Weights of a small mixture-of-experts language model, trained from scratch on English Wikipedia.
Size: width 384, 38.9M parameters.
Below are experts of layer 10 (counted from 0) of a mixture-of-experts language model. Rows are named router (the router's row for the expert), down (a neuron's output weights, with its number) and show model dimensions 192-255. Each number is 128 + 32 x the weight over its row's rms, rounded and kept within 0 to 255. Numbers have three digits each.
Before each expert's rows: "raises" lists some tokens whose logits its average output raises strongly, later layers aside. This comes from a sample of Wikipedia text that the model never trained on.

# expert 5
raises: "-", ",", " and", " In", " (", " in"
router:109065102150134041145102123151136116173150148181121137158107061114143077132161089137086132129131149115146139135151151102081144202178098117151185132093151118132116146146022169141146068127135136
down0:120122121099109115098111129134107117112108150095155080061255161131170080111140169135145149095139132129148154171084143110113100149087146139135144168114109156146124117137146096098184150154146116
down1:132136176080131131144093088126209092118140097127137085079082092181155143154121103092119192136125111134078145111117105145119141102086136138086093073101126115149132115112132160168193138142164140
down2:101083125171116121154118134039113096122116131170134099129133140143101143086128115182112107151115167114133124105144129107113057134171071179137122135136081128184131090088141091097122073184067161
down3:075113183122105147101116117146128112164132122111107167112108150055072187095114139087155088084154148147082123169069071137122103126059133115130163094127180088132157149158128043090128166152116136
down4:123181110135131084141138159108153117137141182155150128087193109200123116137149110123128156147162111143130160149189186100100122148074094198099159155116099106173119146147064121117152131142176103
down5:080132087192096127138156172095128171160137104152159096146140171138106162140094128106178137111141107111130127105101087130167107104101137155129126098166141156114117079135147146120180087101082099
down6:094105121120101106117147163121131124103164135126137126166151106077142185147113124135165131161097041130132160100121143174133161124106161091135129158146100148190108114068117110109090150130154173
down7:136110144120170153112116123196169075099149142074113035109234144194163158071124164152173149158071087104094156110108093120175128096120097160133148110090100114153092145107121132110058135131099146
down8:125126087137099145120102070130098182145184069126187110115124103145115158193078123088159121103130109126104088166133138152087154122165178180147112143118116109127139119092114076151147064140164124
down9:076132082085179108123102131175147086123131156110102176206166071125144142147178120172144133093114149170116099151086167129141081139142126104147188128115105142125190130081143147114089131100132219
down10:119103112117175129093072099163127154142164130141130163146045137094091154119139146153125105194150137180147150195170118166131113121140115143137139122142094153147129123134206108153136158095102129
down11:150133088144086133180153114100150144158137146132162142069118150164102113056136091159137156082095101123090114142099151081145147102105137109104095093173172131183129157159160115128148176179115073
down12:139152147122107056170059099120126171126141119065172092158088130157126106149083094103132127088181064154203128138162162166087137148092101179133120136112130146194157140097145161119149052125206142
down13:085151158091124108134166101174149126094152063164068155180170125140166188130160114125179134142134129075098159102204152111104129092152130166174168171129154042149134122116152167124114186077090119
down14:139120182148141141141129114161147123121136078148104115192092166164151130111060057125066137118174140141101113117145099154117130148178116051059128151167166115164128138147152149160178152149155156
down15:173116203100106080131179149128134151186126123130174125122176137148107145111121164083030111156096190095143071104106070167110071180096142113149075078112128150133179069091120105175113108078119054
down16:159138103095124200149157154141184096144121118154203153142207124139138149141100084155162141123047093116114129150120123129117135109125111116134124050137147113099185086130096168138123143199091122
down17:143147118115072148151156104138142102156105131136185111168218099137128099116174180151151132107096110117094105149118094103111118130098148127142157164156141081152165174120126094119129148155147144
down18:158147144079114198148116124124126105099114172153138138116097121121124120076079096140099072117100091153133177157109156121108145149146166080118090131143146137103126138162124100091157136088146097
down19:098117070096200147095127118114154115105118146136187117121081140178089121138127153087132115126118115173163172114125124121133158123167180086149092096163089129133134165126101097055155135124243133
down20:100161124128118147164161087136125137040103158127086203163052104134089116124178171140116107108112100132147074079117137076169111103160113117106127143155161113085066118129125104119108108102073192
down21:147131128167136141191100144104122142091167114148124181068226101177124137128078128111197140156145158135100118123155106132142113088098100153142086119100101143088136123166168141144149105134123171
down22:161166094115183167137183170128117182146086225142129133131122094141130125116113130159130083134147125167112101149104110103127120114093174090154135104134089146120145154140079154180166132126060147
down23:114102111184166146099118208158121160079125111114104132087087170136147142128122196138094127109114108127120093177124108143105089142096174103095115155160082095180175161102158111082104131187156091
down24:123114142097133137138137143117107120147082179143031118120117173145100116128099115128103117047155166121152118130139096104158124141141107122170093159087144150160116137123112092146139075028092083
down25:066107087107124125184114112123123116117127138112118121143112087104147186171111123187103088174135142124082149137156084138126118070142134131093121094128112095091130149084120165134104109148107064
down26:160084141172133098168141153193079101128109141100150111112154140171066089099112139073127098190110166063113162149152091113136158164126120194109165111078118131183105125154120066082062133171118092
down27:134122119082134122049061130099161200086109090080132125137185108096111125139128150127063112132142130133167065159156128090108135142134177143160143055119096166097143095118095163070070145075116150
down28:100132126100134147099104137136095086214140178108148135162211112133095119081097103164106124082069124109125153120096107056157143129130164109125146137117109085072191167167121146100117125111065088
down29:162165057126140125130057105152080183140177151110089145118197107119158115133128116198147135140096080120133125131085166143155084143128128115095199139117102199122106124138152111155138146120161093
down30:185115112091146138122158126157137130095079072138146165200224126117088140110082127094140139104147096081120148130081163103108104173083177128088123089113103127133127100145085086098130093161130141
down31:153155143071115102116102109117111163119155126129120089147210131184156079194155129176181113113110140138109071114105175153133121106099158108118147172147132101170101169067160115086186162090084098

# expert 1
raises: ",", " and", ".", " (", " in", "/"
router:130179111126083110146066125163167105123154111171156096114110130121179171114086116110123137148124208103128081130185099136119205150157163125200180089130108127163039142104108164132134117159145112
down0:168153118134086114087121178089168132123155132114131167124181107119110131146135105165121094096129119191124098129177178118147090113100084099170151118164135164155120088127098099133146103122164095
down1:117166124172150089161101149173101121198093148167090097147099076170102082117102108099117076107110153111160114117082150133080120057134151140122071186135151130127112165194107126115173078155222115
down2:110164157100125142135124120143133119128136112142153040108061144111124163179128150107128065140148123117179138128162111099178138109143106104112131070126131158142171081150105132104169122146101169
down3:063196117134098106146164119120117180131143191092100164177149164163155118121147072095151083124146106136056130143158138141141149135076090183127124137188076200134131108102104067159207112079126177
down4:168142139099089111115135155136107072112108154138135140157192137151116169180177126153172119156103119076146137125112155113152171115135120122073119089098117068122130093150089144165132111161117060
down5:098107193114125120117118063125086096122113133132113180159147096117128088128092103110091055131100160212111158164191123114146129082144089133170078150137212138093148145127085039108133074119194156
down6:125089127140098116157123071174187175067136148123091094119190118080130127147141124162102092179188171186173151154073147170187153122125115151122185112131164092135103102123104148155128108126143106
down7:150148137169103116074147114150109113135159131180081100102220097143143175060095126181145162162137165144128134129153179117143097117133095142154172119114154121117138136121121155129143083106137155
down8:103110073133193111149157114127147096117130159129128152128117146058128134172090106117178215207114136148103128180132160202157105129137152107147101110105143090179119146150148132085062163144107160
down9:099170137103169112128151149139089170116172121095131134138157035141129130162078077088082209096111125148136116131185122150145104080115114117143154124087174082110143177066127103132113223101131119
down10:118097081122084156147115101129204103099162154153132164131173104085126192085109139113130153152107178125133099073153144161054101155115159142148126164134085188177160105134168122067174140074183122
down11:122100164130194104126120116167150155169107165146090078149144074090104126162112125129134107179114167154128108130164126144147163162136146142160121116186113114121096128124134069142103129096126191
down12:158100149089113124107168162097139109108147114166105119151150132099113143066065210136107136116064130113176047154106095124128108094127094094104130118125184178068137102146115100175084097054083071
down13:113146127159133104156081127133163127141131176098123107146176119138144127083102115148169144136122129065127138086094134147178124104053087055159139113074179222099129163141184146152125151148100101
down14:095113158093135150072151165121143083161139127139110131091177137122176137142156182187157134140143130137151122128169156085165137125150157182114136147095063145127125146102144089081130124108101116
down15:092111089139132090152113184179109187074127158122133136101097102119189113134136106127133120119124161180101106185195153119096111028137104140154190155097113153121146181032088090127132100155186128
down16:083127110089135047146174147140142122204188128100071124090131100098125097137032140103130162138119190103101124152185124082084087120089140149106155129153153168090122125096160109176091200054140135
down17:163125111124089109143139104099207157079124165196119170084065191117121060123131163132105151097145153145135118145086161134114135102089143091137060141129092130148108138161200149107123169136118114
down18:129135135094186085127099098193088129138119092069113069098076111124158178113083168145176210079142145138124162088118077096174096146105169130177208099116098045186085184112141124095155174186164151
down19:094168164092119147073145138090108160109137143085100144123066127080146121052074131100121118101122119150159160133148119142138147082056150134117129155086120139138116149109163076154118132057141194
down20:156121111168119119122153132148116171024222142176154112142197150162135160133111128109122086150117134081046083183137105088106128098151147159123115093108087063106177130191116092140153091153199079
down21:100133180132118069146057200133146083127094153171115095126180135154106093135132119127077092117139164173214140158126180211156107145122150113157129078181120085095128210124165101115093169134129165
down22:153095115116177167138109153141087190083122065132134141148123116147114145072111095103126088197116107127160146100132122111104130132088110181089139160138219083103166144126137106133173088147144182
down23:165120125107152101116059155128090098123126101149116210177090121129123121110180163155100191130177164181042135120150151092101099122132126108080169136058148110098104062140115136133105085126203182
down24:171099076150104116071105120198167105114157132147129079135100086091093162097142094102145137172141142143126162042104090118099155171142144123183123113148084079173136148128136102115143080136183128
down25:132116070155146122089151106121109071092101123107116154172058152137129157078096140106132166109124132174079135121104157162141126109056102129149085115152137107193139114130110115135165089126150127
down26:143127156137100176162129128140158160145116145080124177130133085109123138085155182155149073128139156149094187200171157097170115121167063111172105178160126136116091135098114118097167103085148143
down27:117113131152178191139219080078078078109089077167143101097175085149129110126125124062131120038111075122139196167171137104072148133136102124138179145133112052180120084092079129099083171157161173
down28:117088087147103168153108149164150102186089130132087177096146142159122108121138104112163122165116101122122112131149114153141152144104107153096128089165176141112140079085120160102152109137171084
down29:133154084103091085056184098164092113087127123141101157144065204121155128120142188130099106171091136067081102075114120150099120153095130158090098136179110149126176112138120115164152147159140073
down30:152162161139142105121125168170127178089112146086132161142181126119125056182084101112131202114145117092127107134146134144113071161167143126138118145116164079142178128117115093090074096104095118
down31:125204111090154096127080113121149077126149109105117129127182084097061164145159135105170129128077107133150141133111109104178078158148129153143195145119112100118180091118088111106069119122134085

# expert 6
raises: "s", ".", ",", "-", " ("
router:141110161094082142136095101156142160184131090164069064110086130154097119097142092132150102101081123083156090122126106165069171136167081115139166143132111165136118128135109081156174096141116155
down0:138116147102105135087144146139108080136143115139144045105159096177154155100203113189077196186118104125146125119087159105118155198111110129096184085088161154132128113132128164137109111154109134
down1:095164140148131149127145108077136133127143124137098118120049150086146117154047155097086155134217105155133075107092076146128146121146128155112058081150105148189149147135144165152131128093086142
down2:177126067125158105072095155129085112129137088129109127126191150159113054096113156172154144173139114096143177121099147103100116140123194161118093107106173066145113121137084127127115079174121126
down3:144111092075103079121089130128096133092156120153153130141148144141159061110134146130140170061093161146111090139107098140141118137147154076095138158132120147160176140173078090046133107125132158
down4:088090100088109137120164134128088168155117154119134081164082153139161107152172118139147143158084117119141087109085166170177143118094114133119101168158156079110180079144128120119154110115118173
down5:135183144129162121144100124145152103111108159142101140156132142156174163089114117089151128126104178175143092098191153087164133094197082150114122129146145181099109158132119067134096154170168164
down6:119069086149116177151135141080125125197126097137133112129130125095125157129150099138151163174141172184152098181167139224145144111152135103086188132160126185087124150107141104141131155057109118
down7:172112091153112108116145111102115089088082156150089139170077120101140153141140199078153134164091075147143160112128094156113147172104106163132127126119121135099167154174066136122173100150161118
down8:057127145081139163146123116100135068124153105100098130108124091153100142168142160143143103158144120121135086137132165140083098098181086146213101116196148112125110170069156129088124176109074109
down9:104122121172082099152145134127106104131161183139113134115126104123150141118156085141173140100143191066098097081058138126094121134082164168080121145111109101146114106158186156098132048135117183
down10:069119164113158140136143112108115147068099078112068081136173082137122130168106156155077095111108101157132148106076078068115141162138132064121136152138132094129099185092123056149094125105119094
down11:159137161145116151100144126073150072139166049155122136133161125144095133149166123107101149144115156166153152153163074164078073164091092150169167152109141200156179150169143146090113107074129069
down12:074102186077066121120135127111104151114143119145129074094190124160091157104105119151101142113136167181120121143079101143058084103129152083078165081165120103138136139150183142108122136174168156
down13:110169104138157076094158128144176055145116090154042125147086100095099134139169128178150130136100156095109109111101113160080187147120145093102087140163100058086181089148137139205172202148167172
down14:150150200176166125135140123120109095047084144124168126122161106127101122142147161104089128100120173101174161167151111157162132085149174142130097123153094141131170131139129135172145068115075175
down15:123126145097143115147088121153092184130183143132144103162255143174071118136137105094146188138112157147122096137122126133086131139121173139140127134135137130093191137117124145162137100158157125
down16:165127193130160099062139156159083077108096056094129149120132127112165083169070125165125126153108155057130102095170084131194089101093121184103127182077134086136107136164104115119145104143085119
down17:117133150134139123201127108101133121147190111117123130153146144154173099147077154127157128131112130145149121080077144167153102083110101112172126114153122112124122130079239158115126140109131130
down18:114192144156095149147119130165115158087093067102150143169048096214151130150167146130141117167126132133137138135167090160083146142097111186087125192082167105170111142084137115185135203088154157
down19:104181142134150101033108121105158130163073147114109086058134134126072156142110107181174110115073096087161123133118150091162170163150143142145115154086115135127141099187125161112094200197145139
down20:073164098136098152072093162102098080086074138109092087165088118163151087127111141124169127112134152144132121170101061132149084133189113155127115140130069167126089109106174105149129104192088102
down21:075171135120170122102148112113109143122162162162160137134124185115136141141098111132113164104142150148131097131133171146169137087090128146057122111114134122084136049153131134129149146122136155
down22:134103142170141167149170077165093111123097108169129122114113133204145150064106126142139112161107136086130094140118119109174125126104134193133109173116149142149092122082150061114189153163149200
down23:204144135088102065151180110149034110153154140133156154170142123157122135222105093154087130156172113151167086189062160098098148171054099131110208172163150133100138134117144079159135125120142164
down24:086084019142156100128143136135120120141091174117140102126126166185183113180107100148121142110153156109110125119102067119127241130116148142129137099144083106061137122149124133165148149120147136
down25:056161108111129095052094176138228161177134152090114104118152161115201149125156116128158090168127179113128103113174153121121072116144167156143084107109098050103100095099098163183113109141149135
down26:134136104201107104179116120120108106137145150122101104083164173132112096150117100058088140088108145153176134100099160122183100136162170146148096137170102145125107144101140145105106092139118106
down27:143182161136082144084139141122092154096117136067188164160056108082109151116123111117128163071111091121139116157100123142170131089099142147165155140093110144132139171087153129187084164102175136
down28:152160162115077137127104137120082080152202092166129155166110087166112084107056096100137143092152131129121122110084148176116101138115107173145137113115048149098156114131136143096140084101127195
down29:136099105154174098094116096127137107109122141116135120113067144103166128104081153112144184142100078160129142129100093170134116130138138098104137108145106052174191148153166120182162167157136161
down30:171069151104128098088085139176181111113133102119197098136088100179164092072121099133106107118146100089122099143102138105127154085151159196112170120164169136134166098096142146175119146150070118
down31:126177148128087110196158084119163120097161161151130087155107138137115150110084144156112119124153107136104126117121151143135149098114133141110199125153152180091150161162159078081124144086057129